config.yaml
num_hidden_layers: 14
hidden_size: 640
n_experts: 40
experts_per_token: 3
d_expert: 144
d_shared_expert: 0
hidden_act: "swiglu"
moe_layers: [0, 2, 4, 6, 8, 10, 12]
router_score: "softmax"
normalize_top_k: false
routed_scale: 1.0
balance_loss: 0.0174
balance_bias: false
router_cosine_scale: 10.0
init_std_router: 0.029
lr_router: 0.000516
num_attention_heads: 5
num_key_value_heads: 5
head_dim: 128
vocab_size: 15698
norm: "rmsnorm"
norm_place: "pre"
norm_eps: 1e-05
positions: "rope"
rope_theta: 500000.0
rope_fraction: 1.0
qk_norm: true
attn_scale: 0.14
tie_word_embeddings: false
parallel_block: false
init: "uniform"
init_std_qkv: 0.0284
init_std_o: 0.0
init_std_up: 0.0284
init_std_down: 0.0
optimizer: "adamw"
learning_rate: 0.000621
lr_mult_qkv: 0.7
lr_mult_o: 0.887
beta1: 0.95
beta2: 0.95
lr_head: 0.00498
warmup_steps: 403
schedule: "wsd"
decay_fraction: 0.522
decay_shape: "linear"
final_lr_fraction: 0.0
batch_tokens: 131072
max_seq_len: 1024
doc_mask: false
train_tokens: 946700000
max_steps: 7223
dataset: "wikipedia_en"
Below are experts of layer 2 (counted from 0) of a mixture-of-experts language model. Rows are named router (the router's row for the expert), gate (a neuron's input weights, with its number), up (a neuron's input weights, with its number) and show model dimensions 384-511. Each number is 500 + 25 x the weight over its row's rms, rounded and kept within 0 to 999. Numbers have three digits each.
Before each expert's rows: a language model's description of what the expert responds to. This comes from a sample of Wikipedia text that the model never trained on.

# expert 34
Suffixes and closing parentheses. Word endings like ism, ions, ography and closing parentheses in citations and lists, plus title words like Film Festival, Cup, Award.
router:484481501536474446476522483529486509513507494469503528482488486433489501520499495488506493497506470489504522500511469489468488492500515497494477505550498493478508505473403478484515485494462507464483538506503523490483498529483514505527505488457529491486502566507504482539509473514483502512492544539519518523498512481493510482510495513519514494486497534528497555458484493498492496510479
gate2:491462511514464454448546489501513529521521474506474470465474543489482513484537496499484489518506531490482484530461479459504490528495538502542509499492502491509486498522467506499451479455545483513509479524525491518486489471437488492519516461535525484486478521468523519474482530498517475549490494450489470532510505512538475517489461517518500500479473560519494506498524540532506507486464
up2:510502489488552509528498500487485483477506501524502485477525464510518497501451524506509514486502509494480490468533511519516486461508473488452507487545520547549517519495511481520477504538474518515513514498459538470487482496524507501482465531467477481557551478500489500535538468496495485474540508540524503503472480489463524451493520519489518493541538449457496484533483471476491492497500
gate3:494498498495473533456524486456507569495509529498514506515475479511504507496475461546525503497497451515552527510466460459461489511502499476509476527522511517525518515512485500494524494503502485530517453483491490522512537534493484457497495465516427487508484515532484499480450508499459479493477440479516492463512486537489498467456504489488464485503490507502516499459544520510518499460516
up3:462518492501464531464498499482514521507534523524501500514457456506492508473474455532528495502500472527541527492483486495499497500501484477486473514520483535490486495503477504480526472493483474510500479471515467523497534522496464467510515460499497518487492514524474507493454509510482485513509459498509494475525518527475482493425513485537469509504519528479505486484545527512537482447474
gate4:527497494533472501474527541472472545484517525491487502480497513526525486491450528494504488460504546500522510477491527498496465467502503551506532525480481462481494532516497498499496528516455533523547523472478510531470536504532511508522494501468501499527465483527493464477461460492540456490529509539489500551453514454505519518491482497455494514509502507548484481501498504470511517526503
up4:524478491525494503483481561479481507499509518515475496475493538506518469484452545474482491511465515524520516499491510462478488462516500513536534512469472489504514537496472483493488511545458495508534505495496509517488500487550537525548503532486497497498457477510470459464497471520551517491538520534505527525463531482489530493492476488461543511530484528535504507480470488490520494506480
gate5:482493523490509465500439492529499500539526491492495475505489517508473527488503483486510497508511490503581499503483475467481499487517510477492499499478503492489494514431462507487482492516450458479467514498551517525466458529505536498478486498486483503476493510501494469541482476532480469512471534544486507500460525524455527459472507478481478501492491545498480515491499511498484507517473
up5:496489504474508470520488513540556526491488483505492514537481493532500528482512526499495485496455492516525532499489506521457496522525460479496575526515485530446482517483479490469498507470480527530494518460514518519482483529457473501476501507469483535497504458497531463505480491520497532497529501512499510453473521547484513493515469482507507498512502539500498488515516521481459525471456
gate6:455473488538468481531474473506508478485483479500502508479509486483480525497483485482520525544507499494527519544497454471513514536499534475537511489508469488503511476521498495512519497545529488503489521515528527490490488508492481505535516499501510518493446522525459469473514571527520483506502507496498460500509490504440491518486523517482476471473495532504530492497463518498471506548518
up6:474495442526490509487478499484487477472508484528533508462513523524472510466473492525527505505509491485474447476514473524527471495488513496500484492469507526499492525509455527484552483514522478503499471507533479515471501497499525474512513508496485491509489485458435520508467483531487471450519480519530496512509479517472503481509474541503527506488496539471507520487504466522477515496481
gate7:558470504471420495486504503494498544456473477453477482504505456452518506502538515492553517497554509522514497537490504503501473489495531518514502493515462490504516479490518415490455520481517513452480507456492516516514539471478499497499490502527550479490492499561508505527506521515500498517511516486509487535492484513469517483462514529471481514458473431482459479513522497519455482523503
up7:463532479520568509493462499465506471553531534527489533508483543507489491531457489515453501516467521489490472465506509514482510509513474482474497479465554538505511513535504572479523516513470470545511491517477456466494495516511471483513513513472470521526500467457502510486472459463482505502499475520480538493472525496548499517560469462507514488554539544502551506511480504490522527478510
gate8:483442481485499443477499496539478558520500489489507466507519440459487508476498507455489558490509491487459512483461488495477488499504503505499539527507493496531453504457446519506502509497529463477503485499516521456476484523478469495530516491491521490483450525508504463525478484526460526449449502543521492516509511535498525504496477518489526489462505494528503504448499446542504509481487
up8:535496521503485475481495495477512522473490457525506506509487455517496481493487493532480509500515473531487498457547464521496476538524476529522520531486450513521464563496463491490541536496498481466505522496490451505472479428551476496504521468539505498488480472486462507513496480479489457478494497520484447496481466485486481469525504496479518501514530519491488533508512488475490472473494
gate9:498479460543484461515510494571502470476504470503490470518499490493532552522484499470501520517520489514513491462523506489500486460506514480489523495511460498510510465456501455508539489476474508463468521517522519506467513508476570481514517512482488541497467508488542478526487498553486440474486470494475513510519545488508482481487503529462488506495531509485494484481475535499483487477499
up9:479469486504463492479535507532486493461510506484495528486499454512553521530537532484525521484503529549482487481520488477533459484540480492501487519551503486517515509484481483463514500509504508484502491505512514513467539546491533521540498490449490492524483533463510485507505451521507468481494496487491466520529513489493522538535502533448496513507535536517510464465494499468500546484487
gate10:502488520503442524481504570517458514451503483476483535492478508518493519524555496498530510494529512491461519465515505501478454487518494475480514478511479527487493540535480447512502499522475491541483491439513519510559469536475503479551523504490526501483484475516462549497477521500464478502506532503508499519474460559501515585472484528473482499527510483523544533522496486550503513522509
up10:478503533518483484494495551530494507489528506461509515455490519548492540535504504496490526488533479468520511475511480513439467480520495496495541496508508514497495509541458471491503509544481458538489532489525530493518456517466541467559539517535550482489485493502501519459467489477484512475482523516499476500480440518483506555486476537485497511509480483544511547494453500520534501501505
gate11:534473520487499480492556460488500576493450489513495496517481472511478473538480469486539522494486538521503542503493482506501499523468510539503476483483519521520475553483530473532512490513484523485536483469528514493491523478488504486467503505490538478514527482513515486528504450498490506511443487463492517501467494473521494516500486484440514501540514459489488473516539501500499492528523
up11:509487478506484508476477491487445549483507465467572484523471466515528504512518485429539518485540473539500487495480510503489564538520519490500525508493450537542536495487482524487523498457489574491476511472463532503527487460505516498479512535533478490516500474538506469537545521488455476553517531482488451492485497513476547469493496504491502494501529536448465507481522513511510502504526
gate12:528474478474483527461527480539500544535449526492504468493533491473468505470500534512476499466517524522497502487523494559521476460475527500504498533523512521509479524481459493538511474488529508518526496483533481518472525493480500513489530478482491489503538487481527499503530477490496517509502478494490466486501450557526523492522542507531453486462494499475490524470487525498491519458509
up12:515481473517478498471526508538520471517489495483495479488496484471485527489515525486475489479501493514481489512497495498527505452495513482524506506554530543511468505458469503522518479470530476525510543497529470529475515533477482479526553498461471477477499548476542513505515526489494464471514493485462456516525473535490529466497512494510499464502455510484486519461462490555502535480450
gate13:561491520489532474497517489515504510478492499462478533522508458482480532468531528505483527502516518505520490484500540463540498504525503472485510504537470504473527484467501458457480502517468510478526513464497524470490497488463494507495454494445536523487492525523499451566502507537528498528469543522512492519535497458501546547476509522478531538498487464530476515503508487484516492525518
up13:446489408521487522498496510484475470546518525535512464485496506532489475544500501505519482475487457490472531533525517508492488515479473469518478477489500495536458516535553504511515492524522499538512457503539463535524520507541491484499534454516481522506524512489507532473487480448454491470507457468532514473501483515494474508517476506489493489498482520489523503503501485470489517470471
gate14:502463501488478500475490497523496515516536515473529509492511492478521497495510491503478502484517506507525494447493515497523516518490508483519486551485539479480535505541468409507465472489547472501487479502502543509503516496497506474512529498498475515521512449577526502517466491476537508496525523500500500527451468495528498460509542532460504482532476478546451545554524450480459511463529
up14:478569521535468476496512514464492510496474489478494521555498522500508532534516500494498485492479450489518554528467524457492534458505479504515510515527507489462462500502511522479520527536548518468481483521519509548508517463504543489547572501470523536493469556511519489523497556519492484474474501443521477479482512506515544516466473479492515475502468541520521527487481506482514541489458
gate15:523517456506537482492514524496465501502507516535511511495545540496477482493457475495501469501517483554492489462521489476507497514503548509489503488512509484484513496460477458494495458482480461499511490500513525457466497503493510509507550511472434494503484501479550488472476527545479526483483513476491538506493534457514499539478478503504520511536498506477556513452477546504464498487479
up15:494515527545508519504520467486531481519490455481514515510544534493507487533482494537525512552539454482493533499504479534477535511496521443521505517504501506502473518478448474482506505502487480530512519538501482488474471461511504463497501488489512477476493538486495480516531508551489470529464497479526522480484542496418503502469542434537476497538525487513517522514510482532530484501497
gate16:517509508476469491470442546470509526524517456457505502477495498509507496499478496485526489440532448553563507501504492462492479513532487519551535511526558508540485512466499492480528495521509523479519489566506493455447538507514475503482489495493487473451506525484486544504513469535440470521505525482464536477519507493479507492515469532520498512548480546510558519506525482505505483485485
up16:443477453467490480479462503515500556521528506499504485500525487495503497448518512520492492472534518542495501521516482452458499473466506563503448518446511461512454479483508466466480491485511465462501456502514499515492490498504489495478506469473483473483564503493525503535490469531489456542499485533467448538554466578549535508454538556489520481485498519488509501540548450510522487517511
gate17:520480480474514546468517534498481497510489533503517481514522449509488502523523467483497501485494488503546465557472533536484480465503488534519488546493472454495527534486493474491497500547539484494506514482477535492540553497497511480522522495535502526540494490519535520496485501506504520497441491510503505507509469495501478517464500510520472515473513487536491561487524526539504571502524
up17:503453495527508501467494541550482501498468501508509493516500494479483472547510505509524542500504489518551456512506519494502463504508507500513476488488510482486522529447462463452526501534493523447502516460517520506512477506513526498514516480529532505548470479515501488507502496524440514491501515519489536531478515472512529500468468512515518485469528522493494554489466560492485520488498
gate18:485503515505471475494483537490505490449494489483500497527509527483485523512461500488528476524508444493509543506469483531506524488480516456513481517536451500541507543457462506515515467501462506492515495500495516524500470513511531484543522519484477427446472512503524480517499489507442499520480482527523550529490543479481535512532480526489527482494513531481491485446499488541466498477490
up18:543533546490488517527480519492446501512504483498546487544492548520526527471505506482517454510494461500487556547476518447469488467507524514523500476550432521503498517488492525539527507504515479460504480502460519548501464475511503483488479474542454473469493495496499461528494491498499487469517480524503521503507519478472536512524476516478549496469493508456461456490492475498485500468551
gate19:441529488514453462479486503538503517456469500499445489502509497501473529556511512473516482495497476533512487507519512476518481487503545500504539549548543497508543514478485464511500504461509531471450495488512503480509505552504491525527539524453519497505490520484550466510528527521498538513484505568537464497477458504547496513489476483517473505519490509502500512499514475478489493498481
up19:472507523545480462504505483540526511447479499521449457510502505511494510526492523504524497498508456516531479520493501487488483474487544529492505525515528509531535518466493490510500517483489539458430479484489489462520501517478483491511541488470511496488470522490525447547504510526459509509478504568514468501492481505543499499505507462524460473525490500488537516500486500512497538503478
gate20:523485488509453467477518510490487474501546531493485479529511490484465538510506482499451497510496507540499488460450491512518470550525543475475473516482485466526490524495487511486493476493510483499510506440458498517486565495471477482483560507475507505502486495476524499527467518518471486462521510463510491483529522462468487529519519498508523540451497507477500517489491529486497536498485
up20:466527525500506487517513515511509498501481473477520494468477528460492517515485488530527523505501513459523512529474487499496501509520493470553522552494491524499502516495465492513522512542450461514508530485518483493470452526502477497535516506529472499471444522485447487467530503511487469520496502515537468488492518483521483516508487498502485463546492498503567514485477519522527521527496
gate21:534484530509504511467501515533465484495470495482473479474529454490471476508538459521482458497496520481467523521506522501526507512497489502487449494510507518497505502468495470516496459477493497522504467504533470481514494473505523539511534545475459502553477519473475524514499502527528480541474512495487516488539436505529461472471479460512493509520537496503515497509506507531504525480514
up21:469502443457499532480507504455508531509558511525517476525482505528507493445466503507518524512528498506537501475514514522442512475504497527507522530481496485468528506537543522486520548489496483516512523499467517523493490513501484474459490498536546518481519485530509483486514481482503502473509518473468487509483516479490497521530534497491467469484468455546500505535471477462518474521482
gate22:490521512455511493512475527482506497520474483499478538527534442459502506519533484511488505487457510471528514554487474529485458489486482481516521515520487503538461457481497498538528449509484530484495497527519509506525457537550534533510468464547508500511453488482541468487455520460454544476458451508524499503490478496453476533534516488497525526470512510501468465477529487519469518506538
up22:524516472516474508480500513541510538496543524480498470452504483517551501496481493474502503533536456502512524471512481476486510504495507527475489480508484500472553493533505526470451528508509530523537509471481531525483532487497490442508558538480494506504533541504504514501532506567504461513484522490499479494542517519531528481523487477519477478519509474509505537520458494473546486467433
gate23:532535526439483490469498463503473534521505490501494522524524496546516459506478493500516468477511500553465526500490501508464458493453500531531454524474484531522466525515517487521477492527508526525561480458467489473535494513469504536475527519532465491479521526533531512468459481506502496519512463503515512494513461562495509532484560520497488491539508472500504528478518463498528490493530
up23:477509503451502478466500481500504487498501494504543519559503567476515514475476535489518520506506535543513507529488511539483467507548480498499496524503479504512513503531484507486531471515480480509502484510464464485502525495466499513505575558485508521537504521484569462483493471526509524510522487507491526467526464524504502545526534504485502472502520513524520515481485472490512516498456
gate24:506504523446492519472462475519461504490480521504508514504527500483506476520518450457507550491511477509479551509479489497464440543531499498505486474471533428529497501509492469466503498520516509549484478501503500507518541514473510496545503498458524513532507432533490496530482509542503535499527527442486489486457500555503475538500458503471504514511475520499494485516499508541507515522502
up24:508512491490502488493501521529470492500488498518477475509508534493450489500524534450529519507478462498502495495498495426496488485541542478512501461517528519514443495448493509503498495466498507489476538456504547499508405507517514476490540441461523486487459502489469475515512507478483518503502505504484506534493520522476490479482426516491513515511485521492507514453508500514538552501504
gate25:512460528522484469519495508489485527468492524473524495528499561474478520474514515518528503504480458512530512521439514481502519486531519530498502498506515496472511492450474491477489474484515500456485517479522490500525518509474505483528533560482507494486513532501507485532530466502560515480528481538487470521467476490485531492471492534522539523462478486524498500462486520479451523505474
up25:512495508566530533470481552505544501498534519479486488492466530468488491509500587453492500490471511529542537527470507478557507527488512530478485450549507490469499528457469474474486471473489518444520501491498519480470467517494480505465533572515504524443474523507516491488492526504481490447483488522497528494505506462502558511457461492493508505465459481484502548500467487464526511567457
gate26:501473496523481476533488508523495492502540455483481487479480509489472501508549470565489517530477470470516483462514491504490525496501530499496458492451458464523484509493475484514422533526482472484526525500494469503543548510485480471526517513514466472465509512528508579515476506525532438479471501526486499543506485486461472530490500527529479487537505497456509548495498501507452486454499
up26:528548504465474516458499520473498537485483515520496496525492474526516472482481488429503460464532506523493515504484544517513497489522482510482507511524501502491487510503501506470523461485520541511514457499482491497477476492517528540435479473484552536510487526481481442495503471503464519522483518489508476469465506507512532467500533472478541558476501488526513486518536529488506469529484
gate27:514481553496438526483483500471480496471472485478513526515545493497538493499544495448469529508454513439478465448489507498484509529496494527540509468462487533523513478522526482505494518540509500536481513494475507518524503505508507502468471473481478477505517471514490491461507496440499457509483484515484532493500455512524500497536504522471503552476516501491505520509493518509538504484516
up27:459533520512498496484487495479503555519513546524499502514483502476478510502448523564542473481519557510511518517472547513528457501490515507473492509510510491485542545500524484527486515503480506473511491471479481477485490521472501498490494505507518519518492505531544504489487480507515509484523500508475507462518521461523501568457504520486521483452499477489512451517507491448500491490479
gate28:526492469499474473504474526479495515520546495493471504472518525496506484519492505536527472479516512523526512517486484503491494516543552463510537492522493492451508477532494439491530489499520500503510484522492479488529521528527502512517501472489521489488553497534505523519532493505487517523516487563538507498459518479471521484509474553526501539528524436488492505508496446481474491500507
up28:507490439514485468494464558462496494513544496478481516495473511475485485519532499522529470518490521510526563511484480456491512517551534491524515502531515450461495476528486458475511521515508488492491489499530483472527508509518502495555526484505536505515507526518491488521513493532480545500526507552558461478483503471500512512476497523478502530520490449504503517501463482502477494495498
gate29:503474444513488513504481522524500519520544476531508507522436505489512495533518522484518486505537497525537548491521487510471497499508476491476515483485511541470531485496529491463513528494526482464493439512514493503472502511550525515519479506491514537542518499511511478508462490479506468551480495508499498507544485480520448479478521487480492521455460467519543494500538518519492510487527
up29:465531487533475523462492508504525492530512463553516458517464510469532531538467535474529481503523502532513517501524484531439481463520496457496523489494519557476512498514496518463522522471490517461462458525531520515491465527543501525507481510503520542533493522475539475519491470496497496520552528504473508516539524494515476460467526493511480496461486460521528503479515525495517483489531
gate30:529474475502455527464515458505494540504524514474483533543501466481513436539503498487539492512494475486543516487505518478474498508460462549529534499470497470500528512526491428503493505526488503505506471451482497527488505479504462494489517493495474492507495526486534512496487494532484527525525501521501462519477511486525504491514524491467509560497515547491552528492485529528521507478512
up30:485518464542538470538486493469476467481521490457519500468505540499480497502504462517476545501483524515516526500469491487495511519499550472491448490532497510524523498481526513542521482480485466464500489476506483503528478565509478500534489487519495496424537524477504462474480526498503521495450498512524460489500519496532524501516500482469537460455500503498499501487495484506499452514524
gate31:492474476512485489480487488539480474521527520496473466528522486551467488494513498480487514458486503527512461464482468506534475510543521521440502494502527454493497501480514511500500476522484543498500490496474506475486564487461493495453500506463508524515475513522541503546442534492525504475486503502469533489505478507534508499516520512551494564447516502493457519500481472511500477491525
up31:499475504506471460489504522534495481511547515511476480522537511523482502536526489506488510456498489549499471483485500493523474533541519516465513511523510461510536503461498502482488456501529503496516481463463528470451541459485516499442485488450521524491493506515507519545462521516521498483536533499476516496534492550485498510521495522544512531474516528497467527495500513491491479485481
gate32:531491516494478479472471464496465515461490513495497471509515468517482494509535532529500523441519537512484470534510528541476455507526488506493469514514478467481544516535526449474531493550487517499465468497481507506515491493469520480472506486520529518481529449520490541523505496538520466500513482466549468484476483508515452509515544488499457469454515478498535510500491447507471506480504
up32:475527493500529529542543541521495467543481477500499504451498537476500501483481495476516497555463479512499493511485488497500540495506476483469540491479500560513459490492466569514478479453486471486512504522519453500532508493546452504482484509463452431514492507492488456477469471456474506512465481544475538513524527461468538466512465481488478475535491535491486497505508517479500490511518
gate33:467511489486524496481508513517498497499515527494436515542448515492512533465506502502494513469462492502489526509484498538527522551506468513494492515489503484482477562558481471442484507527496471496524463540454487521497485515498514529525495496481519475477483489552514520506501475493507454516490507510512549499472492526550495511474489480457473541507460446527486491520487526531522527526511
up33:513478526495463467546472487481492526471497495449509530487527532531483492507509455530478466518487478503556512480479528516547425531511512545502512526510521497494545507535543552481496501515515537495517491501500480564517520530498470506515497500503452497495495530505499492399485499444488490511493494484549489484510501508497479480447509509465540466481537524538503521455489548450489479468485
gate34:535459526542491488485532454496508500459497504458477472498551468487486505532474511457479495472483481531517531504517493536554476498520525483486494449491528460472472559458489530491523509504498470530476556511503495534481491515484528527511508542450477490471482481492504499447498436524434489482517509493492493521513524489456530476496492498487504501492516544499523547476472505518483539486503
up34:503509522496505503499488495463467514512517530491489564471495487540506536478449501510477479475530530482511517504497469518463504490478514496510498459476509455523484539509468484506520494497513507513523503519483466499538524473490499504520506544524425487449510506519496492470443470505541499497499527525499502510531504513505501515497507504499500494479475501457508486493503466479510513510491
gate35:546460488514490481469524483477465505558433504490504503463459520516513510528496475482504488500485488492525507512509507493523514518518477546563481496459530529471504520475464489478476468509527489495547577476532524477487525533487529430501479480489501526464496505528461465492513501486526506503492536494485505470510530517483472491476464481468516499510521491491537505448478512461517506514510
up35:482505484507501441502465480475521490484460523485498567487508524484487511497489529533531493468511546503481476522510506485455495461479530504506500534492485499479494502522513451561472540485496519474504471526536494485508456527481528519505540508526547517484486528522527478454513521498570492502514525521491500511484520515496489495491531489494499494513465468523501499515509456511510491552513
gate36:496504513517540500552517513512504526499505507512493483536504475484461527474554486558480485531529488457518499512527506514502540496539560485481452544467495496486507457484498425518466507566503543525486494504527437493491467480517516504520509484489535475468489554526556527489501533479526489577491528497491476498519454488511533468535546476506461456490486490466498477493503541492500504518558
up36:505545481522536513545493534506510518501507486475511478469549502477492520471546473530513475516537468486470461477504480468497533517545500509541490512471539505496480504465488444546476488518512507500464530520506490467483489495479509525517537484466541468480484520521537506515539477477524491502459535510508505478514477503469528479527505546509473493502499501490505474480485491483521487515559
gate37:490511475483484477494489505530481520472496495513494465484541513508491485535512485508478498489518517489525502517500549502530495453480480481480512516503483549472524549490505507512548446532451477516462485503548504519500535509487516499498485501503473465462455490463490478490476474474481530512506540522479460507498490525479536493540520523440470527542473485506490520552516525532511508505555
up37:462456488477491504474529542509514474514534503490513496507513536488480558474490476505482465523510497469500481486506488506514521525497475488485461470476479485479510529493507563476438503498500521501473517541516462481463474544510494496529494553495479507505466509513492499505535518479464481486525529522481485511498546441504491483502512510512480543508504484494514510471493464501518472508501
gate38:502514524464463487515529498476511499465473547434489499491504530510472513542550517516528525469486523523499525518491519527517522498461527509511507495477522492499525500485515474492433517565506506547542453489499454497488517505535509533458516470523492496539517500521506546461458509500496479533532504525497538547481497523488486523504500466516489492501455496509484490511495494500474559529533
up38:529499497467501513516523542526486523564482473524472472500500531476505486513537437490502530492511565471479456536490555486488474532465498489540523496445521570506505502505526505491505503517501520500461464482473514547533546502536472473464471501511497488527526469528513462487461453518497481485465478471508499451467467474517505493518509494465496511509505489528518523503514487481499528473464
gate39:472479501543477444526475553519458517495515475465519499479462533512497505470529522487488504496545491498467517463537499499487519520463486473523456460514461511501517469473497494487479484518504501523509493521523511492504496482481522477535470517515477538518543494485535505482501493482484458495511521444486518515514482489510529551483522483466500554501477472555499522495496505528517474479486
up39:494518524449508549484503473502516515506490525525473505528537501527519498489485477478478480497478498499513480533476516528499493475522511560482512506490553463531476505532528484489517507505475496464507458487463493509504518496523494507456493500501491464448474509526471502494460517522516548489511501508500491460495526496481473460549495493514467465470503493468485459522499484502476514518507
gate40:481468481502513499486499486504532488473521485501459477497504482499461462509512475512459481473493521482536461482500482510455471481448500509504471508531524477475500500525506487509504497509511497524476485512483454492525551500530490482552552439498433521460494535536537492508461489506517480475466466525473504541465512492507499509459445483480465490499537475547526548509488457543461517462535
up40:533511486503529486490498491520492484489511481491459465491445522467478496529532499493477517520525462534517505529491462520490500485462516488521478499521521515504494501489481513504524509495457540513447501513555492505481524507491485503531503463479509525495449492537519482482490507524512498507486478532484494536506520479493525518497447527477501510476512480521488534446483455546492498456496
gate41:532528505499483488461470510534476492492512451480479551504471542462528516526478513525501482504474490504529519516490511486477522478533460497542500505434473477516506525582508497472505517553515508484492482497542469550544494489498468513527468462469530521513520533577498459510482486475505518534478506473502496513499505573527487512547548459476485534494473484536507526491510475520463509502535
up41:515503512493471506445483487545507518481524474471446518503469475481505542546511493508484495531478491491524478518456522458450482478523447491511491508455474478504510499540499520503495509524461510505474511498489484562529490530511506553546524489481527524472507553547516487521478514507469526511520531485554483524489525512488491511503507480531451582511457514475501523494477487511438475492484
gate42:548508469486493540495509499502516530527553485517525494526495502488523513501502521515532453483535512526508531491529487506488499491478475475479501510503484521468506512511504494480507500487533502504508442496517506514478511512492493517446458498514538523547495498510490500507484458464499471528553502562439515512511490507511472509494534472502491507492491466499542509487534520540532479478542
up42:545510489476530508505483441479454480490473505466501500486509515544516483463517457509493497484511481443472434517507483479545532493491498515527489496541484476507531523501489495536480451492499492499511520482478493459540530470486522468446514468470473493473477507496474480509540498477516519471471471495487492516478502494468489520492507492506493468531528495540458463527513489505507500530511
gate43:493478481536461512475490481511501492447519514485442514481532493507484511501490497492514474440494506471505502468492491548493454459512496467529516471495528470508515562506492495494508497532447481501499493527495478468488511494437535534530491531469517485488493490521528485485450487498515503484442527510513484522489488512539493503473535516482485557510470491507476516481473468499506500509497
up43:518533524462528499530508515466498534562488490524508516550489498532518490472502497506487519521475493498501540485495506498499529540493502542503480522491518516486473471502510512529478505501530479498512471459478494537521500533563445475509462497535498522520504465518478509477527541467497490510497487538499492477477487486517506502478483507485476458486496492500509473503529521522486493497479
gate44:478537507490497500516493449502539489487446468474488468490516477508523491448531466535480499474531500484453473519498486509494507495457504519500472492496437455494501469461507509459475470528578548480469549511525496476513480521454486472498512511529493554468500515489486538537530498540461505479493470479536513543532518547488557468464521528520519470496464508511472521481522449500507516521461
up44:513512479504537499505471505536477538518518504528539484485446510539509482503492514485533527518550547528445517483504512496503445507481476492509546520535490538491481514487514493513527487438463465546525500495451501504493535461477474524434489483445532464514490490508457488520494458521509477483497485487506530469535478524535454518488498506520466536517553517539523506530505468507506469488523
gate45:494505543487490507518478488491515494471519504474494517499486501492526517459533511498516478482522524489486489538508470469502492553522530512468522472525506490470485496519524465491437467493510539482491538504502531488469472509490474489500548527484523521487505494495530460496536503516532510503470488484515481467537499517471480506510523496513509533460514497514504485523473499473512503503523
up45:507540518482528531463570504497479511489470522525535555473479518499480507525508514476492529483431508523493459467443497551511529517490484507542483515454479532505479527500503577503553506512455528505511516494489471500533475508500508525464455475508458499494499477507444526499512460441502510474517493485503529469490496480505461487529454483508483484515522521463523494479533593479475532496529
gate46:508473523473468487518509484552466518478493487491458477500484494475482501496553485500488543492486566588487507480523529488512488513461535526498492560519440514495514551463480438483547484537468502476517410448507498514489530511487542521466523523472539518476492516471502513558483484560500508530472494537497490527475469535473488545510516488467507473484512509459505507457504510491503523477487
up46:542496524503491491521495473549488489486523478503483496498459497486461461485554488498497532487487524518488521500490482523472505528503573535504519564490450505498520532449491466452520497539431495482510437513504548510497511496504533535512535542473518502500504484476483544519504475529481497509493511543494523511471512474465495537531505508481504481490483509473491492484480510511494512464511
gate47:523458538473451507469522487526524492483488487478485483472502485479517498529479462492474512499475457475527493530494476498528517517530535486520494459489482477515505494467509499489510504548544520483487491479528544561514502505480454521518526504514509528502499499478497479495540507541417525509532517488494469566516527498530481499542478526464485485510500506502453466495479512496456488505505
up47:470485495468482520497525537474528513545439489530509478499461491507508530485474515509494483492519496498538521503533490509483475486512487468527439502475509503507505549506492511511519514468450469490517517481536496498488509462467515531502503526502489514464517484525485503535489500508520488498511489502490539494473469551530508471502492494513536516519481498476517540489495452509487499472534
gate48:529483504502482521499534457538538510462509546502479461512498504507475480453536523496471519451477527531514458503463491518572490463469470499526477506495474474461524480495498480469548505493481493494556493528473517545475502538474470534505539512474457478498495550534498494506509480476505478489511488515520506537480487524468499474475467495469457500530512508501468475463509488434517573519544
up48:476514511494512487526478554479485516521492448519504495495534508518510522522520492493484471521485488492480486472499514469461485519548532536465517502499569492532483509504514510499480460508532514494468463484500509486543507471513492510484435537496509519477460459520492503504537509526500514509518505481497498496453490466484497524497482490508529520450482529518545519526491531502486484509480
gate49:494473473438504458528512450471513498513558523506493497521514520499500494517501493479479488486493479497492548539478483510481527497435494483472486500522460476494534491529479504474501497538520530561558446468504488480519474516485457493515511512457507503475495509491507515508508478475507535560481498521474535504509519517489481526537530483473451494515508521508439482523480465506529485496528
up49:481501484464536451496534481515490480480541495501502522520521519489510493499537508498514495511517482468492456520515450504474517517454466488467530479504489487507500467488471514461514477483502520526488452499446497469486456532479476463483511508466509552503523563492470494500553499554534500514501529522482532460521520514498507501499550523519492512532537494505460485509511476533530493492527
gate50:522421513477493502495510527478440545549501517494490485506546518489495479503516511497478516482527452508492518548514458474516501516430468503488428530513479531498502478455459483476472481505505433502514540482516459507482510483467501474504504469530483453490519499452481559488452513486463458512529458447518473566519497517498471518490486521462460471513481554479524456502509463499515503480503
up50:530481495477512466493529534468461498533510466485483462492543545499491483498537513541505499482543471500467507558509463457498469517458524499477453506546503494462485459448485514505458475491552445507514490481496492497486483524504499509534526469533509475461548511473491489461475539492493478510529468482489442534516521508505503512469480527448534472535488526507506480457451488531518474491504
gate51:537472507489479497464518490517538506501491502511495495505522511537492538468531500522515482467489536544480525527511501492499495445486481521526473516511517497464495479520512494508498482479530510538518526458477489521510522476473550494519491507504466537542514544508527513491524497483492481528463481533523527470527448546507485531420504466499489505507488480532508553446533526488497505469496
up51:519514515469526515549468515472482500511479482471525542504502485508548490506520532483513511493479499470503509523499489531458548494556505477501514471465474443508520529508494480512501503528484464465469488485466537473482489469503501508513534535503490523521481512479483482501496452534510515487519521491471492520516493470512474508530487521495560509514499511519497485470491466499517501513517
gate52:484492517471484496500472479491494522507505508441518544515502489520489501508470527502493544482500490450507502493456488518474502513532465527508504515557513475510539510524497550505534507488493495534475521479521539525522504537498516529523512521450472488490472498510527479505504472541533533500524510481492503494491503513499525464509510521475515487545468556523522532492481451513507535486514
up52:489506517493492468459480511483488491507508519450485509490479510537494535520458526484482499509510476508513495466479471504478465545528489512500484479513513494534522522513471496484506473501499516524488512500540536487506535468491516531561520514507480518470478470500535489505462460537506514489542516509509545495492524522522518523542528522443533492546487508541576523487512475468488510504501
gate53:449528483508517500452462476510471532514461510457528519502500465504487483483507467451553513509509516478524517508518524539511490464514518458497521504500529451531519529522541488474510515488513513515541447417517466502562511553507498524515485500542520462493514521503535468490513487489480520543488481500519483552500511513550506486515456512467471499458496490488466469491506528523523510523519
up53:489497542510513487521507489471508467464504507534508542527510515497487500509491525571501494505478511550531467488504464556505533507490509560498475486464451515480484521494497505547488512543507486534488531508477471457495501516485496479470513517456494515484484521483496538498482492504465491522484492512495506490533466480502470522448497487509520485528478464488477526493475515511489517454495